Below are experts of layer 4 (counted from 0) of a mixture-of-experts language model. Rows are named router (the router's row for the expert), gate (a neuron's input weights, with its number), up (a neuron's input weights, with its number) and show model dimensions 0-127. Each number is 500 + 25 x the weight over its row's rms, rounded and kept within 0 to 999. Numbers have three digits each.
After each expert's rows: a language model's description of what the expert responds to. This comes from a sample of Wikipedia text that the model never trained on.

# expert 21
router:513526472520546511530520470494549513496527506481476491479503509485453507500476526495475521511516494500505502461531500508508479526545509496493500468527450509510550491478516517514493485484508510503440510514481481553514517487508544439509531524507531476512510548545516438496508519511525493506523496529514481487519526521514500453481464506529509512497569515491502512489490531453551488466483
gate18:489509478465440514513497489509485537478472518498477514525501520466545509484492519485477452487489486501489529480490489508486511503549474493507492547474527498494501521479494497478443452506535450505541505527443514483530500506532496488495515460502502464504503487514497466503506520552517496478439503512490451535537509459495511516505484523539477461489498525506500468457527501531489504437510
up18:460521462492494480483480479534500497495496489529525497535494539514505521478509466498514520513498520510541471494485476489468476513525478492526535478433526525484530496496489496480506506538554520482437504487487545473509511489477494505471517510520550500484484521521503525470532486481452500506464509503534524483518531529438509467535497533546506465492465490484488466477550467466513512496489
gate19:509479499533494489484478473484504483475496518490482453482472508451504538508520501540487521490529530533460446535499474473511492482578477535477511481431488537525500483545490514522497530502524494495514507473505536483482488452524532503502492485493472506537479510504522508507497502458502506512542535554478521503501485511481527542487457488473538493511498479513558508475502498521467488489507
up19:530521488510452487501455485490525476496538527503473560528496487518530545476493524486482505460474457580561521523489468521496493511431465508498487542501509510535495497486477528465475464470542512511506488490534491519472481522502488470464519514489484505484495493520496500474536510471486538512472512495503518507493498525524479552500494536503475498496486506509490489514501540464506531536486
gate20:529475470476465491506515532525501455476483543537478540478530473510507486471461493525518572483507528482502458492513522521514551496473474531476507498490457484524517482490515482527501516529494456495494489468502515512544475541544504544505505507460494499497489529493520484556470472492560495488492482475497510515532474480518499471500480490476514488510494492510479500523481555538476524538499
up20:501505530498535537499485515502462507528483490487516545483487549517500486524473550496486536488460516515530510533510486518483514518533516489494495509466488496473498481523548475520527478516552519520503478509497483507512488480529522523458532502484520464485490461508500492475502554477542494513566519478490508516497515524530482542488487572508547511534513502531510523508543493473538488553504
gate21:465476506552487478489503511481513536510487527508494491479533528494508508494537476495481465504532505512517515567509518424522458492507506457474493482509518500493509504484499507492469471513486507480559529490544482497494536525495461523520488481538482461506484512522480465462515460500488536521460480519482466483499472529530533477555492500538519482505490472491501510509534507491462546502456
up21:524534524483539565513520500538541477557489510527521465506498480518524507468443487469507567528531482479474511496501481534512495505456504495516538494529477528466484507531497516485520445498449501488470503499496496462486481519492536474472518517504452529481514474527534484482464515497461495487476513499487517497480520505460481464486525546531495503480514535515477481501497502523514484522500
gate22:490514480468513503489470537514531502507446459460529497476550474466465484486461489538497512471490465486495479511496517476478487471491514495485504481480464462498473488542482473525462505525465468502492537505489504492486432494498502542461489530514472526502473523490474480535511453500516513504515518539527515550500511501484522530461478525482457547505522512498490504519518539521516514477545
up22:478515475441523469491476495460518444520458466478490508451542487460467496507492474495519500510458469452489481529511497527465450517486489468514480469501477502475479517534483485528510469500506482481510507510539478508500515496498451469493475537472517498493483457558478526529505487442512519504445534479479493486491472519478479484494496477483522516471532519495490515501515495468515519518530
gate23:540530539531434517483457499504457469506512511500504462503518528565424486495524514503477487482495467511502514439495479533450534481512472514459479480504508487444519484502494509509471490501510501496510536520508470479483518502486521515486496536510511500497481478532471478523473483520446523480497464533487495479475494490530483514508466501514487507531460473503463533490517477528522523506495
up23:510486501525482461514465466523478526491467506481518502523463454516516485510476500479500465497542491515490507492447494541443539481541482492507478499499549466487506545513508493487484488506514468477522498450525478481477542548442475507505481488502485536458502542497480502519499525566493457509509512502485503497494501488525517511448480503494526496502495503461524526522512549525501480490454
What it handles: Middle pieces of Latin-derived words after vowel-ending pieces, e.g. nu-cle-us, civ-il, envi-ron-ment, soci-et-y, author-ize.

# expert 15
router:499459452483493455509536497470509517481420498463525477468478511474467499486511498525515478478503521485493536488525458501520477517492452495488495515520461511547499542513496487534461485485489477476486516472481478466488504478468508495497520523488475464503548481483542538483464496478475477466509493507525503517519548526538529522494485479491484515488500462529499534546487497480523542491467
gate2:504490519463506491545502509509497486517449519501515498533472534497488491452536503500477460518490507512512505541484455475555462506489513450489471510547502513513478514492523486536480499479514466523519481456521475495536471520487519510472523536507556459475501527480485518526528491535508483502505458500495526498482468495536511528453511500547496524506520535554466514505474530508506469469472
up2:490523466450516490486497526472538480512532508518547491502514474539520523496519492522505518479539532482536521506457480518471520517519511508479512530484470503484508467487518521532490467515515516521545513446505528524493476515477527513491498554544491551536500470496490507538476515472473523489530459492439476539498490495512520527512471467541472531499504522474470507477495527536534501492528
gate3:516482526514509484514495533459458459460522503500555483478476499465543492511499540512520523550534500487475482502548478539495466569474495491516535517500500490480511520496513461515529494476553521500491542456497489478510527476471513460488556459488483499496526512506546538518489518503465506499477499501484450521505505504510505490491539487530469501528518525485496501474513494521498517526456
up3:498487499528527468476509477527510470489538519447520550507573460485485471458507482482479516510529528490575526489511467465538503484544483477491523525504482555489482471519503504511477520502463522499507480489504490523491497511546512540503507519452530520454493510500499507522538476514529503506520509475519488463516524482466479455492493495526503539498520504511455536466490488496505518492503
gate4:512515498530516476542514482516458519507502474542524466486518483499510522515542495471494452528490468466516527526523516545518454523472493450526488502524465437505505510495495501508502502517470494514469502483477502498502454503497506519473512553496466433498509521516508433485527509494480475459521510502535483516535506505502484484467532478501428484506508469523531531499527511521490485513490
up4:492523435511506481486485486485433482494492487508524503502516526536510486519457496494427509509538528482493484521512486500545484463511476480481491471511513443514515531488475489491517476509464544488525518472535532539491516484497503429482511504475498459513477482492496475523526533501462516540479523492476457463497485503561501505487498514538513508486493488504500490477518486446499510528515
gate5:530472477517496514530557529504517478451463534479489536503526506545531509475511487484489492510479520495511518504538506481469473530523517575497524460499469484526482503475523481549494498519538476445494552498511507481537484515474519529508454491506506453485466502526469454481507524503518514461519501462486516530528510527546497503487514512491520516493489545484477499497521489513506540493520
up5:477494467525460509531493557492586469472548530541485491532460508506529505492507498511478529528514509490512506471504484456503491488474523533456497484470489494490537495525465456483498491498498504536477512485488514490523492495477542488515466445535482505467507480488478492519460447517492526493541454485525498489486514490495479443528525511494478482459524491505508510513479516504518468524507
gate6:527487544451502476543533492506508548487479485495489437522498488466508502485546520505460478456513488481517493522497506529506492521479489542470460538511467511500543535514512538484490531531530472462498552520518429457489476509466508505501510512509503480506522490516492490471512497527512460490460504525485505503520506488509481531512466470510496483485489504480484493563485493478539531529523
up6:493526490541441512517472477490465458495496456536488516482494522488504502482500540500493488514487513492498506469460469522511480474508492447446512445514475498473525475442484543482505499510486513491505444488522517510488494537534559500534513482486551515504480524489524470503478431464498532472518483497461488498502508510504507505468537513496495476466519494458480507508506500480518539502476
gate7:462470478531489511510477472497490503494496480492476502442487502490465533513468471510507509502478533445510490501456511532487489532486506501482539529483479509492485568543468508512468510447470490514492513465486482537494512511537498520479482537512537469538508524499476431500526506477505520496488501484542489525516511504515522493536555519490497475498497481457468483469535537477521505478457
up7:496527517522475501509490533466481485497490463494512456521544492513524520463542519525484437518500499522465523504517515494491535498536500507477442445511511489480524507489464506532507513542536489504463532506465517488463551510477491488505512506467479479481499513489522519507504510488525488518504535519477536476498513463507482559525493494468471474506450489508523520500462506505498539496577
What it handles: Single capital letters or short pieces opening a name or code, such as X in Xazar, CN XII and Asian All-star XI, A in Aviv; also spaces and table numbers.

# expert 62
router:537512490510521502516492492468537481489508487447522458458522502487492499482458482461476499536507514511512516474517489509474456532529463488473494476516487505497541514494519469492483515499476526484480501489493488519494506480493584500482531540487485501536546528547507447488497499469518426524507472489463486480502507523489489479509481500546510507455487505504437504507513553468515508499504
gate2:523531498525524507479521479481502473488489522509507515512467509547455505500461532532503488484514492541467483511517478506444495538513509522506501493514497486506495523493525419489494546480484509476497504538485509470548474551485479508473485523518528484496468497482477489485516562531477515497514425551529513491499489510468475504505558460536517511467508479482495497479508522513536493485504
up2:495468511525437508500502534436476482494499501477476517538520517445475479464510509513504488487487501480477498485517476557475506482527479522534481443497530545469533519540523491497510529487509546522554505505520508490515479488479487507513509470489452484452504457508509512499462483512510486529514500553495469490480510447512467515482491490539530477508496493531499533520472528491476508503523
gate3:524510491535487526513509468485534540511470517523499509510492495508495499521487549497516468453498539462538523485475516522450483501485530507498479458510501534470483509473513487510496504511482525498494492476512472528471511493497484503438511463511465530435474501481468443496490504475557508512482507517453512495523524497509548476541451512517490506483491474502510502440533504478524529501546
up3:508491518526518480515490512531507480534517514531545468519528500488529491511543531472549507524479500496497498509482450471509495471463478478443543466498481476537490466449545531526476478543465503559464490509507485508522534544489498471478519514502510542521514492545509518500488483482449499515494500481494472480501554476486519447481507487508497522455504495508499513472481479495470505490507
gate4:504527522488519496500512517463459508509509507474463504509484553491508482501482535555495468489528509519562504525494519506481503505456505525560489527483525504542511516511522474470525491492466525506528494515500492508502489473512522489514464502499495476515521511522489458502472479496491487471525458496510496550493496453525498530520511443538471505459503563535451511481492529465542533513539
up4:506484506506530466483500550451508504561538488493490493514532503514494491503527532476494529520492521517499516463501547528493502469462508501498488489485531524529485514510555505517499455535519517539509510500481506490464490471510533448496492473437510456500507499479548490484514557498534517501511496501508486515511491452499515494521461524511476492481491452487506537490424498531502476472524
gate5:506487503499524519497484483513441484481545483506486503470480464500487483495486509455500552478518507508517523555528477425524505519482506456514466503536492481492524462524487478482466496480446495471514538485526475531486524522480548492524503464532489483515499488493475474494458496492542546474484509499511503517504502530466478448475528506497504484484452485488502513531514478511537546478484
up5:513516551478495544510507548493470490541497519529462491488510518490522499500497480475475492490523492506482483514502512470457523507450522511451497476536526454485476522493526501504496504511487464489522490460476488524541510525521467499487477507514490522498504445455490471503487531510477487456483470548481508463512507479483546509493457479559496468510534476470480557491460519478501519536516
gate6:524479531508474480510494536493475510510542502472555466495526463461486497552529513514426518559497487504518532502533513531506489503496525492510522507541492504542514463510493518491506523488486472486487475456503488485526532513493494492485503512459523538493523504492447467476534498521514494547496454499469523485518480490524463479491519509499536529529546450507539509479474489503477483522528
up6:488515512474521492512455517516476515467552553468484520445523504485484518515463530495511524515526437495535486493501506522524553482561482515499505511525560503516498512500521563474521445538509502499480485502456524526499514470527498495499496487489516499503523491521478486500482452533463511470525498498479479501580498501504515506497497517490512480506522535525461509498513532477508508497488
gate7:504505479467488467536457477492505517470538518524493485548538456476467516479480487503506525482510549493512516400450499524486534496544472488495503514499505477502488513491471517497480478481510502525490497496472527510481518557522450492467478458503483516498471538507461513508514499472479496526495493508470493481509496535504518521445508510506486509520534496495521528499542533531533472529513
up7:492526481543524521497510499510510451478508513496478493483521512467536519475488531478557557521461515491500500520500465490490485511443507480541510526513517514458480501472516514549468506461500505525478541492515488481462484516501486495517495497518530516491458459508505507537527513501489484481463491483472530516526421530514524539508508513491511478548505499566478496545517509492471502481493
What it handles: Inner and final pieces of common and technical words, such as amphet-am-ine, dra-ft, polynom-ial, voc-al-s, gen-om-ics.

# expert 44
router:497496500519566497532544495491490502438529487505494489516483497453501476477517467481511501504525480497511494493488486517482473523520490477485449502533461458528512522518491503518479492519533508487507541499492497510528525486469510444472520525477488464547529534533522427479468493546507511497480480527511527499507498515477510508459533460538495501492496463485489492533522508509537436524482
gate2:519481520478500494478480461511505509507452509474461496481494484461482471493519491528449462483472485476537524481528466519496509495458505540510510523488464525515451508474465516505475457505474492521529529492507512506498510505503494458476549498506523453452492490502493482476525518498515490474494503504501495519500489508506503548494512486419470543555510523474568489506531488488471507468528
up2:544489524505512511489508527514514503538534522494459517474552462515456491438509510468489471532555540535468509474473516496523511486482486562523511469502512501542457501484459450513481515517535504467490522517480488528496496521483509515511474536478536513488479517524456494473485502475527470495483511565523509492492481473539494495487504488474515536486491473465514514469479511511508515512485
gate3:528526489502529487478509469488448530502466550490485525450513437524453489492545484524490481516466512494466509491500523483511496488521501452503472525518473524507494480480483497522511503512526523493521479504466484434529545516459507515475489470486502517515501517492482546514551491510453500513507471527513496518503518510486457479479516502554527507481508506474477478542522488493529477555529
up3:510489514497516505477449487528475493547513537508453507523492535483468493477461418526503527474485509486473486486487543529533478570494495481516498515496476463497494503486460483515514512498499491523511521484526483473513530510508553515544484535511484515496486531462483496515507527503481464488496469521439478524514502513500498480490511493483471475526533464512534504482468489541494507517440
gate4:507494516470512471578508502546508491458508500498498508517512451477499504516532542522492542460509513547513541481494519439495516497497481497458554560480513522527471530491471469514502456504498490510512500485500489545505488475511452484521485474490488482498506527515509480530482553527494531518544508465508496474462493542482459513508509495495476492488507503489507518467509509458533474507482
up4:553513486555518507520474472508505498452451499512493543508513548541495499469486543519540507448523556511504506502449464504538517514510496503495503468528509485514494520488512498443501517516512486501472481507488490493490534516487478519532434518464558474497486534487462479496498505480471500473530462501459507517481481524476452489479503488519503479461516493501501507481533510534496516516488
gate5:517524475540517506528505523476492557504443458472484495495483500456488496510497495493527466544517508482532482498518541478530487483464509512482471491526513509508520482482551475484508503519540530525500513486499480521521491498491492492535476525530477481503450482533546524525501465498544505474539501482525470475501509461530518501536520523515431500484504467540488487546548475521503486490469
up5:531516519493530499510491522477532542514534509510501464491510469540493518506494525492532517486515501483486471505544513492462538501463472486500491512501487497490557455529533542493498447493514523514508530489520506561535509473502545540526531503493492514492491470504509549493460538483452528508536473520450460493499525492477536518556484488488496512493494499527520522466530495506457487523482
gate6:506541504471523485516497532518509520502495495466525539486508497503501516472480506493489490504451560521499495562466492489524534496517464480495506530515489491475523489489576524505461484490508530492536492512544545567469491484496511530507462478518474484548499527497523484489498522483485481501511492440480546441475511502540464538508491501503481547482490532491478497508526493498517491497511
up6:488529497494502492505491488502517528525514553510526461502491508508522526471538459481489521471528483446465493545514519478472517510501485507484503499481451476532488525505526527485504549484472488537486500527499496537479521445491516527487516522543482517536464504495529503465468498496568529501525502498499496424544505504458492471506501509510508551500526481528483487475523516450495485488512
gate7:535501482499525515494489517457526480478447506524492537504544483475506514463487452500472507505468513499500482523528482463448487515482507506522533473480509536522514500505507500477478437529545523532509483499492445475532511490497511495461524553519456471466522540481459473509503441515496484479499501527522499529457529482507481471503487482520486489486485534459518496518500499485497507449481
up7:499521511458486537476472515562540518500533526492503510501533476487482491479478508540496543576516491466537487514482489514493515515515498476481498552500518522540483522524506550502525538518471485470520447499497469525484521480524482519462509503525550498474498500508493514503460514524503470477519469487476479529472500552490500522512481486439542517508534498507506473508467492491513488483464
What it handles: The verbs is, was, are, been, became, plus labels and separators in election tables and infoboxes, such as Majority, Source, Location.

# expert 24
router:549508513493521517562499494505532510528518507513493504506463510475544512477472519534509502503496538506498548509477472532526489519511499461506476471474504474483527499515487519519468492504535476481472516484478484548529509493455496486486512496488525480498514508546482451463504478545479448471513445489468511507558525502478537468504529513504491536495488487510493535500488528522561515447512
gate1:508490490476500530545498479518506506498479499524534461496566484551481465491499508496529508489493454480512563491476508453497529499488558480463480496514544490533517512491477494502504474522535486487522505484494442490516496530516443481522511468461454489509496502480487516547524516525512479506482522461541457509507485520488496451454509457514513489474477529514494498496481505476486521494466
up1:528484515524493491503479450526464501455530477514480439502457483505484458531515533478495509501518497471503544462513519483456493474491482506504496499528518536506503503499527530469469499546543487516482509485465490508483487505493428463518469461519470491523524506514474502502523498505508514515459557506512468505513541533511511551538528515517496495471514516484527481515482562490517490525484
gate2:498490502489451566555504495494525458479529563510457497483463475504494483500515499505538461502572524493506516531464528501530487496514439522492482512485507479498501477527510481492482495494520521497510513468469490519511510490503486471513503474469550473521520472460503488497512489508483523505488569519518495555507507468501515518515536512503504535465473496461491469484483479504533463530498
up2:560511525507495480518507512509514482511458480521546498519509482532493499521544512513464523460489477471500491483528500490531473494498477507499498473472500478508495466489511511496481497543438516505484482493486530486518555514480497536504465514459531499453564458461467449497500517507456491517489493546535524485532532548491493534488505469512484536485529489510473505488476534534479491523493
gate3:519486512508488519485468509468493456500495530510492461553504486438450554539525544490515494500542475533479519440487521491512458473468530480495501517482512543524524484482525515529483508508510496507494481503463525466501494520477473498490527500488514502502500527548509480510503534522538490524552498513535505490528508540496491515518484462509494519547457481471441473515493496459504507482499
up3:470493526432484516514497484485493532515547521470511466470470461487496494515508537479486489518480548444537484487473472450491545525499440506465489482489544512508478502463486477499456487511474505490541458514475509525508466485512495537453479502488529491523498496487525497513483540500495500481539508494458476550489486480480554503500508507504512500506499511490472510453483508523506496500545
gate4:469579504451487488517517536507511528502491501482510481474515470487474487494536554515487449505474504467514505482492472492493516492473520548530491495504458522515456530449507452477530493506525521463481526520497538532491527456512534539496486459512472506520514504473517522532496510510485518498480508493489518538512523508491522525491465484494533503505473493520456521516540500506480508430505
up4:518493481530511481459553509527521503515504516481522489513513496513532489508466504438489492469496531479479498522494492513542492496490514464486466510486517516515512438515541517520493549467475486497496474537479545423458463562512493478505496500507499475543526512506504480464554526508459509505496496478529498500487482528493480457542519471530500492514538480515465460493506498498524498498507
gate5:510521476531505540471515487546483495540540515449523494466488500472496487529460496480521536492517498457521487483518477507520458501504513498479464517508501471498519508470497506479518442505508502489495527514483506485473452473506468524475469467471490483489532464502486450494488515498528500506456496543547485480494467557489496475501466507468508468520538483494479460485517453461468495457519
up5:502465495503471494527480515509518548549485500486466528464528513479474472506533492555502454546509530512529494512505492517506499478515468500516486512532543506499513494504481511463495539473509505503494458544513472475508490496504465500431492545520474533480445513492483434475489538508511484485521476512463470506519507537524466543493475464502500492486519508521495519485493482521502522557520
gate6:503488492509480501481486492476527462502473504511533519523489466474493493519503502498518565521512528487484534482500497474525522489495528532465520563483479560468502538483565500524488490556526484498469514493518465469485552519493487475549522497501459491505466504502496500503500477482477467516508511494501553504488480508524459541537471483447476528519513515497517458498546520499511487498526
up6:516502479502544475489521490461470497500502515534505505463502484481491561515457547499468510508491468536494518485486538505473519472533520496503561508536477444557488542495531503540498450464516495495523477480511464510468440465560492477481474490499506521495468527505482540491500518478502508524516542460518482531529489510523473515502477479492490516482527500510500485491487502529506516502480
What it handles: Interior syllables inside foreign and proper names, especially Chinese, Indian, Slavic, such as Z-ho-u, Ben-ja-min, Bel-fa-st, al-co-holism.

# expert 30
router:490462492479491451514529500484504453478451504481524489473483505474460490478536500536511462483497502484520549475531479501536483509508457495491486508514458558503507528520482474536468484483501483470496493461490483471495495476462490500492510529484492480525529481516536532479450528491486482484515467496491523522517539514540522517496482459499492518468504463509504517548498498447526557481459
gate6:510495497516487543520483492490487484466496497468466514455501515495510506504468502509501488525466551487469473545538491451521512516514494500472477479453492489472532534472497518498547471495530525486484480510552507503461508454451503467458522451494510494499550539513479500453490486523497479522504481502518524510475529502550482510508515518530509496484460472502464496502516509467560455502509
up6:504477492504505493502503545492481526477486519511506462467476509472519523473561517480504503491497439508487539521506505536513497513515509525465491479496564511497509455504506496525531508517510501505434497527452512464451519532472471512520494515498464456512496510506465530493515504506483454516497537546552474488504482502508480472464525474534444512487491484531496525514508503490457496550499
gate7:559489481502564449490515470523510510548486530472520471503467514517539480518493482487492524502542490477516469467528510509512490499532502495449482507497515494489478524504494479523490461518483486500476495479508477524570523482519496492481521484511509479489489511471481503493488480454510485451475506458504485570500493501497501464498515481489500526505483457501513572481507524449465464532485
up7:470482522517430470524511488498502544525499475487523547463556495535516505528469458516478509508522485478504487518443463493543499510549508512455546477477506507528482494497500546483479465520498516492489501491479491510511473490514487488512499490485539448497500474508499497491520513525536463504517497527439503509500499483489443504495525482474503520499495488461480468532451510488540457516495
gate8:557475497463525507466505487505470515504546491504475498491509520492562487466522473530514524519494493494469529434504533507477484502512492515471484511482493471517551503539512483527475529478473504490494485509489491481497529447490487525500511471474514483529486492544542472532507468528512543499509497545522480500522509475506517473501461535493512553486528490526451489495519561450497507490521
up8:480528494476460475492508489487471512538544474498503527487488515529488512502502483536521521540495488511507519524516552521531486473522512549528503496542479479539496514524520495525469441551473509493544486563505517540527508471537495462497476492476485514547480550506504547434518542509514492540526500483536503502531491485512502504493491524503512515507511486514463497505451488508503510479505
gate9:536485536455517507497519468510500505460531518459556443509483509520487510547518506512488491524543505494514493490523476496523447521532502472522466487493476501465500521492505519475513488477505520489504518491486502484507508507473499496437492459476452473519486448518554555518489517461489500528492454485487453493483543524499466494479489506543537482528480510499474494534512522497481535507497
up9:507522478535480510505495525451488427546529504484481487520517467520491510518479505493460508476508479499484503498553474445479527529499501456516463500469503505472513486480452521501497470468516511498507481419474511486546460481490491442459491492468498537509463503529501529491502513509524484517456507479502528522503465482514526476494507490494481502489508501509477468497532476517494508513441
gate10:509483501489542491499474509481497508504513495482504456489516525506513482477481496498500509484520575537506492440519468550500439523519483503492489508521500511455511535552506510540504481507481492486448507517477502509534459465526481514473498479503533464522504487516528478510497511517482499452452505540482517528459479521469509497477548532527514522434505507466492507534504492480502477487460
up10:484492504483472518508497471517545476556467469512493531496490483516482490459547475489500533499540520488466499487490499467481499485494494504551532453481492508472515508505473476483530486496504521526520503524505495530511513515514524472520570536543520491501531492448466494514489482521510477541515526508505513508494511554543497470469491484535490492500534477528507474489571501536470524493549
gate11:487488514449489504501529502465515558522484486503570472468530510521490527466481514494495525546497544491480531487493500500499479503526470497504459512464466500484523470518510476483460493473507451491445507500505532493485512574513518505510489516526494493523537551501492474504531492497497489441539489558491463524496482529499486494511503507502500490532501485473483499502558494473517481532474
up11:503526563505524480544529538496478550544465502506494471500509475488496514500514508489481499538482499491445525533501476517473501492545490499468508542473495543530486482474485512487502481556485518467443519455502493480478487509528506472506494519485483491495495492474512469541539444507512520471531509560518466536495472508495462525478516529501514518532487510485513493487492553505509466483495
What it handles: Periods ending sentences or table cells, plus clause links like as, but, in addition, and vs. in match titles.

# expert 39
router:471498531506498502491536526489560494474556492507519477467499529473482515497483484517484467496499530518501498474489471517495487502525465498433492460516462463531506568545494473496496455510505488489475536486523522465529479459481537485492537531493504479547528546521522478504507468514479497456521507480517517493513530517498503521468533457514480513499510488497482494487545499503526460474525
gate5:498455488522485484515515482520530489505479469517462485528486498517483481478443529475492507475518504479499473488430514507493495537519474551466480483513494501466500494455557481498495531511551462513482526480547452512456528510487503494493443527526532509530477459498471514490525524511509501508503482517498450493500508490484505483470509497513534499521537456493528493497458501505541461519521
up5:472496471473471469493496524541539495475528536480510560517480534468541496495448474501537504523479521546529495483502523517545529488554537485464517535524494494486494533522495515517540472489511507496514506527509553459498534543496497522484476535495488511489497509483470495501521530533484489494500488462486529524475509478516485473454519486516495480515483461486491516487545443494476488470500
gate6:493443517477520491528531524493483510463545546486495532537478486515489516473532516488531442565506452496527480486487461509516449509497532479492513493498500484533474538464464484516487495517519462530539456515522543507492502496466493519497485502468494487501504504485477561542476508506525479493506508501515515497493493535489438489508493497502520525492494526502502435489471497521459497509496
up6:474482511496529508471507500510500476492474520469515536503493526495558492503487472550523501554520489516544500496514508483476494496408522475490480535512505510559514518477528536470495546506499480506492443479527503516506539497527541510512503503494495474486487470484519501519519472577493508511510520475537475480504493521503502529484466452479514497526485513520482486515525471485508525488450
gate7:504490512472486518500469522434516507509563467505501487498495517538483481482499479527514488511511523548515509498518542506490495485496539507511466495552462536505452504485498482458508501526511487532544548492501486500442492487527521513491490544494463474521480496474479502478542509455524507480440542564474540527486490496527495508532523462478512487498524489513491497493467505492507524485479
up7:507508506509459549498536494513517582487538548517449496550483534483485488496493510516479518520540537505530530526484444499519486500517480531484511491473535525466528454497510482520496488495538477481499466472495528510525542446492478485496512514520494493486526513499500541529499497429518495495490508507518445493450522501502486498503475482468486490490490495481456492495503515490485499460505
gate8:507533491512522501476484499538471475510489513479509480474527462552459530496532503502519504482502513519504470479509479488467477499493494492501543491432457488519505538506485507477484528441528509485448469510514521479491526509542494470521529501459466440532523552472505492452459543496491511511524491506473544494508491503486484466525538494492464469490505481491509548524477496522485511515514
up8:503542525508468502554518486471488474510490484487513472504497507474455514512497483500526486520444489494550479522439488486523537453530534519498516482502487512428504493500508509504512537520483512528515530541489489520491505505526544540525480491438502503525479477496483514496529523548527470493509463516505527521505460523513512501500462518477446523511483477506460485483495528477516469475469
gate9:471495510506513498534484516465511486517523468489492475530505496506518507542550513510463540463506483446482530494495506487527503485480490499570508531447488488482503463455534507526510478502483523506497522496529482490497556500503521506475484523492462531464493499428504483566481505498475502521509485515458518481501505530474481505466501533511516476439522491524533526483527517512528464490492
up9:500463471498523478508493499517510469524529508487479495522507488538480460498443514472558479531487497510518479488519452535466542494512521511495496486449523495496489516515529525480491511516484510523535491547493495476487527504532543439491475463535522488471498500520535467477564511482511492475517513485510525510527510501502502494520505512467516550490497483485497499564497472511510513443444
gate10:522499465500515516496491472508522514502548505508497514468496516471502474525493515508462479475530494517510462488450498532542490511529510521527507504489465540494505468485555473494477493519496514518502527512537529515501469525494495552490496535473528462454522525518467461472549475479487532475534517506528527580512512522512476501508517534492523556503488521497511516483505478460532477473468
up10:493507504519511464470504488501553495494480521487530531490479522509498492532527524504476511477474475558493493473521456479517499500525527506510465476520494528544497458508502512506462503500528486504483532538531561465457518512541474531500463529472499503472518507502521490509478492499503469482486505556526492514522527499498508450500445459462466541517523506486500527523506469524510490434514
What it handles: Colons after labels in infobox and taxonomy lists (Tribe:, Clade:, Born:), plus linking words like of, for, including, called.

# expert 7
router:556511516511515522509502499503522520483547491500487556506491513481507508470442549504493541524509485509483588509495461529502469519507504477498447481517486523480516499528477483517510489518526453500481488490514512536489487472512533478491526483456511475518506498533499483458523492500459472486516463496512514496531528519496502450510509537511494478460498480481494520464523546480561518473493
gate0:580505509533524502501506457509531488487508485527514525540503503484504514552449485502512520515497490529519479516503474489524507511479502513512534494495496540519516484540499519513511514512534483528500512509503482494521509489509527522543516484528479483514496515500513482504473514508496501418548571494536497502506491552494508534492525503503470522473445491536486558506564531492509530490477
up0:453528479526481509483508487492475489491490498462463520496449476545509491450480521504486559490506511464447444468494474534522517482456483493473493510529526549511509545518522493508503483513520513490555482500467530519508499476491480527482519499487491499484511501511497494545437520535509510514504516558506516484488531455485514493455488490509503525529439524477504507495526493473511513514499
gate1:468510494497481510478456507514511501477516495491482496485501519492418512504449473494469466502517511477466538453482489520508499497507493497473498505498489551467472520523482490534504501529517512534455471518517501490498515450468515471510516488460509541513512485511519468518495512477535521512478509541500482476520512505448514520509533473468522512532476497448473517550568492469452473491498
up1:497500451465515545532480533504492514492517479536468522486451488526483509511552481483501476486470514472494521482503481520489525488495487479484427551476533539534481515529478489477506533452524527538533481489449486495517515455466515465536511474458530485495504519462519541508520516494488507508476532457507519496497511469471533469472473472498485512522499524502468512504504498497516516504476
gate2:509494482499479467490522527500510530534483547482499558502506498491501523451461523512528514555509451535496527473483514493470520503517514492477483487478486549532503499509532469483499493488540508500445493489528537495498482490476507520479534497454481475487483501516526448503546502495479513430547470496479498477459507514483535508506511540478518479485520482499473474523495467520478505552471
up2:485491487573543502527514444464523506483535499537498460500486471473501533526496526502489498472537547517559506521495503499502476507487509516478493504479566512481543483444500506503501486497481494529502510517500483524569477482473486471491533547502472505479504515477510536491563518503508491531501501495535482495500511490494521489489492527490532544508483472528483449478489496536505527508502
gate3:489500524496503473507488508474514475498521509523542506471479532540479501505458532504473539526491574503495465522529452464510511524516529531493499473472487514531464499506500509521500501495476502500511531496512504495472541482458492527466512531514480531499485494461476492499478498450483501485485469497424505461455516468474489504538479502496501531461519496509424472482486515519482490524538
up3:500501512490437505492495490482491527547514470480515517477538466545508497490479510463473494512494499463472496525524504551516525488504464461510528498520549492568481471500450526486491517441516485472485493524503461470554500523513505490499468506492475522497519481558516543480471482526481519509523492501486454530518503457471492497483516484498499478530523518535506531466482516511497526502473
gate4:489496527477466510479496524495526505493532506531513527479529501440520519515526486538473510496457539480481502484474502495489473482507449514506509511540500512522457498486431520488523479483489464475516496506504502531525517543481517506490525496485571518482455506488501486467524516450485544497481483468459468514431553517538490465510471506495483467492504499526506498456500498511494524487508
up4:492515479520473533526489481481496494485534506492513483495535519505481473480499485542512468495501495493531524500478496499523465483505480509462530515511454486481541465494485487503512510514470534535528520510512471507499509457533470449456490493464480477486485465477496540485545433510557570513482470516546525516533491486479503511549488485502502530537499512483487447505498494485538535497498
gate5:523534534511478532463521533507486493475501506513465502458428476508532510520493454477500546494507521502483530511504530512507515465508455462528521483536538498495447491486476519505521454462517454470504496497520486480506491484496508461472518533504484466465523504486476494499505506468501477467507503487483521515492486513502469495493448501559527528493519509541553532510506536533456502515499
up5:498443488501466491538516520479527525500527511473500478505544469500516492555493485464466473524502554489502478490486479491476512494519529504517518494492483520521509511483495480479515486462502495452523481508490520525509495497535465555487526486499459495531492466493480480445515515482487488518485470518467460536476528464470544526427501514520506460534463474522491507476494479545468511518503
What it handles: Short syllable pieces inside words, often right after an initial f or d piece, e.g. Civ-ta-s, seaf-o-od, Stock-ho-lm.